{
  "n_layer": 11,
  "d_model": 128,
  "n_experts": 64,
  "experts_per_token": 2,
  "d_expert": 128,
  "d_shared_expert": 128,
  "activation": "gelu",
  "moe_layers": [0, 1, 2, 3, 4, 5, 6, 7, 8, 9, 10],
  "router_score": "sigmoid",
  "normalize_top_k": true,
  "routed_scale": 1.0,
  "balance_loss": 0.000128,
  "balance_bias": true,
  "router_noise": 0.3,
  "shared_expert_gate": true,
  "init_std_router": 0.00669,
  "lr_router": 0.000649,
  "vocab_size": 1359,
  "norm": "layernorm",
  "norm_eps": 1e-05,
  "tie_embeddings": true,
  "optimizer": "muon_variant",
  "lr": 0.00202,
  "beta1": 0.9,
  "grad_clip": 1.0,
  "batch_tokens": 65536,
  "seq_len": 512,
  "train_tokens": 303400000,
  "steps": 4630,
  "dataset": "wikipedia_en"
}
Below are experts of layer 8 (counted from 0) of a mixture-of-experts language model. Rows are named router (the router's row for the expert) and show model dimensions 0-31. Each number is 128 + 32 x the weight over its row's rms, rounded and kept within 0 to 255. Numbers have three digits each.
After each expert's rows: a language model's description of what the expert responds to; "mostly gets" lists some tokens that are sent to it at least half of the time. This comes from a sample of Wikipedia text that the model never trained on.

# expert 41
router:096146153083138114065155152199097089088138183089138136199133130103134202136133104140148091145097
Word-initial consonant clusters
mostly gets: " st", " l", " St", " th", " fl", " r"

# expert 29
router:066107069072061144069122121193147145118147175117105135186152107127137150150176160182180104137098
Determiners and possessives
mostly gets: " the", "The", " The", " his", " its", " their"

# expert 34
router:127156098107079167118143168206076114134196242138102116129149121083100129118155161155092148112158
Foreign personal name pieces
mostly gets: "ober", "aj", "lex", "uk", "oh", "ung"

# expert 20
router:137074121089059117117170172155132082100125168114134126141138076092116139162171124123113117100121
Capital A word-starts
mostly gets: " A", " Har", " Ar", " Bar", " Char", " Sy"

# expert 53
router:137115124095117134154183140144145083150148160120155134153169075086168172138131082132098157101134
Inner Latinate word pieces
mostly gets: "pt", "erv", "fess"

# expert 61
router:168090090061094128126147160142120113106172198134101150157186083105099148164164115143116132118080
Second syllables after consonant
mostly gets: "born", "ilt", "rom"

# expert 15
router:171094113112092107141172176145123108184149182124153167159160078130109153143172138115130155132097
Proper-name final pieces
mostly gets: "ille", "reet", "lege", "oad", " Park", "istrict"

# expert 27
router:085128087119104164118145137133108053101172170086120127146188104098156125143137120142079189126150
Arts and field words
mostly gets: "pis", "areer", " art", " film", " polit", " song"

# expert 3
router:129113129096067111133168187157155140112158138103128135167159110059096164141142150143053161152118
List field separators
mostly gets: ");", ";", " –", ")\n"

# expert 36
router:090092124086062136118155151186152105079149168101134161167131122107127142195145126135125123129142
Adverbs and particles
mostly gets: " well", " back", " up", " out", " more", " high"

# expert 11
router:095097080149137106092123142178116075154162147076140175165153076137127168146171134120114153107120
Conjunctions and connectives
mostly gets: " and", " which", " but", " would", " or", " where"

# expert 14
router:072077083093131109142110118157120118115173141128147174165147077089115136130174162161075115150121
Acronym letters
mostly gets: " US", " States", ".S", " MP", " JP", "U"

# expert 58
router:121115145070086107101142187184121113113153198107145163148161070087120173159182152154070151099142
Month names
mostly gets: " June", " July", " August", " March", " December", " October"

# expert 49
router:124087082065087111088145112157181106136159145086158147152104094086116169168172113134130137141136
Quotation marks, titles
mostly gets: " \"", "\"", " name", "!", ".\"", " album"

# expert 26
router:163146073046087122124149178165133089123165186139108169160126100077145156101168151142125166143150
Mid-word fragments
mostly gets: "usic", "inist", "ount", "iss", "uch", "atch"

# expert 22
router:125101108108091126083173123150109118077141101115126129170153132110096182206132142139103148132108
Word-start prefixes in prose
mostly gets: " p", " comp", " app", " pl", " cl", " rem"

# expert 50
router:128118094111107126097157148188109133132168206098178166178176112081142136111147111110116148157109
H and wh pieces
mostly gets: " wh", " h", " years", " km", " tr", " H"

# expert 16
router:118097081123094156140146138131164124144206166146182149099193123109147150143126112191102142089121
Mid-word syllable pieces
mostly gets: "umb", "oup", "oun", "ient", "ross"

# expert 51
router:111136139107090111088157131137120116101149184069137156201170048156124149180150120142068141120103
Noun suffixes
mostly gets: "cess", "ction", "ctor", "ctions", "duction", " football"

# expert 60
router:079156147102105111091189160155111106136168142090148138142182114107126163145147093184049132096114
Table and infobox labels
mostly gets: "|---|---", "|---|---|---|---", " •", " Total", " Count", " Year"

# expert 52
router:099131136101099110123173160190127112091151190110157139177147101114128192112148165193059113122124
Personal name starts
mostly gets: " J", " M", " Ju"

# expert 32
router:089121104117057120065147162164154130099190170090153147130191094095135181141166129150103109144150
Table cell delimiters
mostly gets: " −", " |\n", " +", " —", " MP", "|\n"

# expert 1
router:151106093109082098099172152124134115095165176123168134146108134130168157165188126151090139141156
Plural noun endings
mostly gets: " people", "ities", "ces", "ures", "ents", "ctions"

# expert 47
router:157160155094091146096150167187160104136153177068127144117127119111114126142125116158111150141132
Piece after w or stem
mostly gets: "omen", "orld", "ork", "ild"

# expert 40
router:115096103099107100084134172168148085113193181104084137165183138095157125127135167133103104089108
Word pieces after b/g
mostly gets: "eneral", "overnment", "oard", "overn", "istor", "raph"

# expert 55
router:160126123111074172108163122167153088129128199114089137147140130073133135135104122127094102143113
Copulas and auxiliaries
mostly gets: " was", " is", " were", " are", " had", " has"

# expert 4
router:149133092082092099107164136150131102128177166082138140141125096099130192114145132162087120116088
Sentence-initial word starts
mostly gets: "On", "owever", "In", " This", "fter", " On"

# expert 0
router:125095120091086160134159170176127122098155222120156146173151104097121137166135126113119177136100
Surname endings
mostly gets: "son", " John", " William", "ford", "iel", "ley"

# expert 57
router:121099153129101102097177116140146099132134132076100166170182094124137182137136118153126132166119
Word-initial lowercase letters
mostly gets: " m", " g", " d", " w", " n", " t"

# expert 23
router:118154090107049123070149129163118120086203179134081166116160110091078197122169163161095154109107
Mid-word syllables
mostly gets: "omin", "ike", "ove"

# expert 62
router:099080122128107097133178177133124130095155212120173142159159093115142156181138136152096108136111
Institution name words
mostly gets: " Comm", " School", " Championship", " Air", " National", " League"

# expert 9
router:104091126113121159118157181147113090154135166105141149194170019133149145103201129160102188121102
Nationality and place endings
mostly gets: " German", " American", " Japan", " British", "ican", "merican"

# expert 19
router:111078116115105133130153135161143102100161169077134167181191083113105140121193126150096117086130
Title prepositions, championship terms
mostly gets: " pol", " former", " World", " Championship", " won", "ampionship"

# expert 33
router:117105110073094131131178159198126103156128136092142128142112146109137141138154120152115175141129
Sentence and label ends
mostly gets: ".\n\n", ":", "′", ".\"", ").", " |\n\n"

# expert 37
router:124109112063110127129167207219115109159196154137114100148135101091096145128165183135063102152089
Table pipe separators
mostly gets: "|", " |", "="

# expert 13
router:142103126050101116094172172168112141123144186088148144178129097071113163139183126162091100116133
Table cells, notation fragments
mostly gets: " am", "\\", " km", "^", ")", " Am"

# expert 12
router:133070111100095115121150150158140133137153170112127155165185077108114157136166103121089068154115
Hyphens and dashes
mostly gets: "–", " un", "W"

# expert 44
router:138104114035101161079190144146091064124140197111143166144118093087109178165159086126123181165116
Subject pronouns
mostly gets: " it", " he", " He", " It", " She", " she"

# expert 24
router:073111133148111121101152215163123078134158194064114159183138095126134142191146115146140139090102
Word-final endings
mostly gets: "ouse", "urch", "oard", "ird", "ather", "other"

# expert 43
router:141066108134056081082143151155144101116135158082121121187172109104146143124188144125089138102156
Word-initial stems
mostly gets: " res", " pro", " Res", " sup", " mon", " pop"

# expert 5
router:146042122111115128113180143155167086115159171113148113116150073065141137142124136197112137139140
Word-initial Latinate prefixes
mostly gets: " con", " de", " re", " cont", " en", " dis"

# expert 31
router:135094126123089103136131114203111102104178156122179128191192098109146143185149141201133137099137
Prepositions after nouns
mostly gets: " in", " on", " during", " between", " from", " into"

# expert 46
router:105123145115129137135162156133148105103159182132153173138126101113142220151190174140068109153121
Place name starts
mostly gets: " Austral", " South", " Eng", " Cal", " Can", " North"

# expert 21
router:115119168077085149122137135153156123126139141064124159152187087116158181154121097129127140084099
Verb inflection suffixes
mostly gets: "ated", " used", "ized", "ted", " known", "ared"

# expert 42
router:105161165145060163127165118167160067117160176133148153143128038108141177127184137134096159081145
Latinate word middles
mostly gets: "ocrat", "oci", "ph", "ific", "por", "ajor"

# expert 45
router:160142103106104099069143152175158122129192138144132106173140068073169172138153119139092118139103
Opening brackets and dashes
mostly gets: " (", "_{", "[", "{", "_", "("

# expert 54
router:138093129100134131091150180128118113108151168140128116126181098074126169184184077175102120107111
Word-initial letters
mostly gets: " v", " pr", " ed", " f", " s", " b"

# expert 56
router:115105102113112096116123146103114154141194119083126121128149109076184177140116138142068145106117
Line breaks and bullets
mostly gets: ".\n\n", "\n", ")\n", " =\n\n", "===", " |\n\n"

# expert 35
router:106082152112135131119145147164115132087183186103129172187158117065156163135163159134056089066133
Second piece after vowel
mostly gets: " Aust", "ret", "irst", "lex", "ud"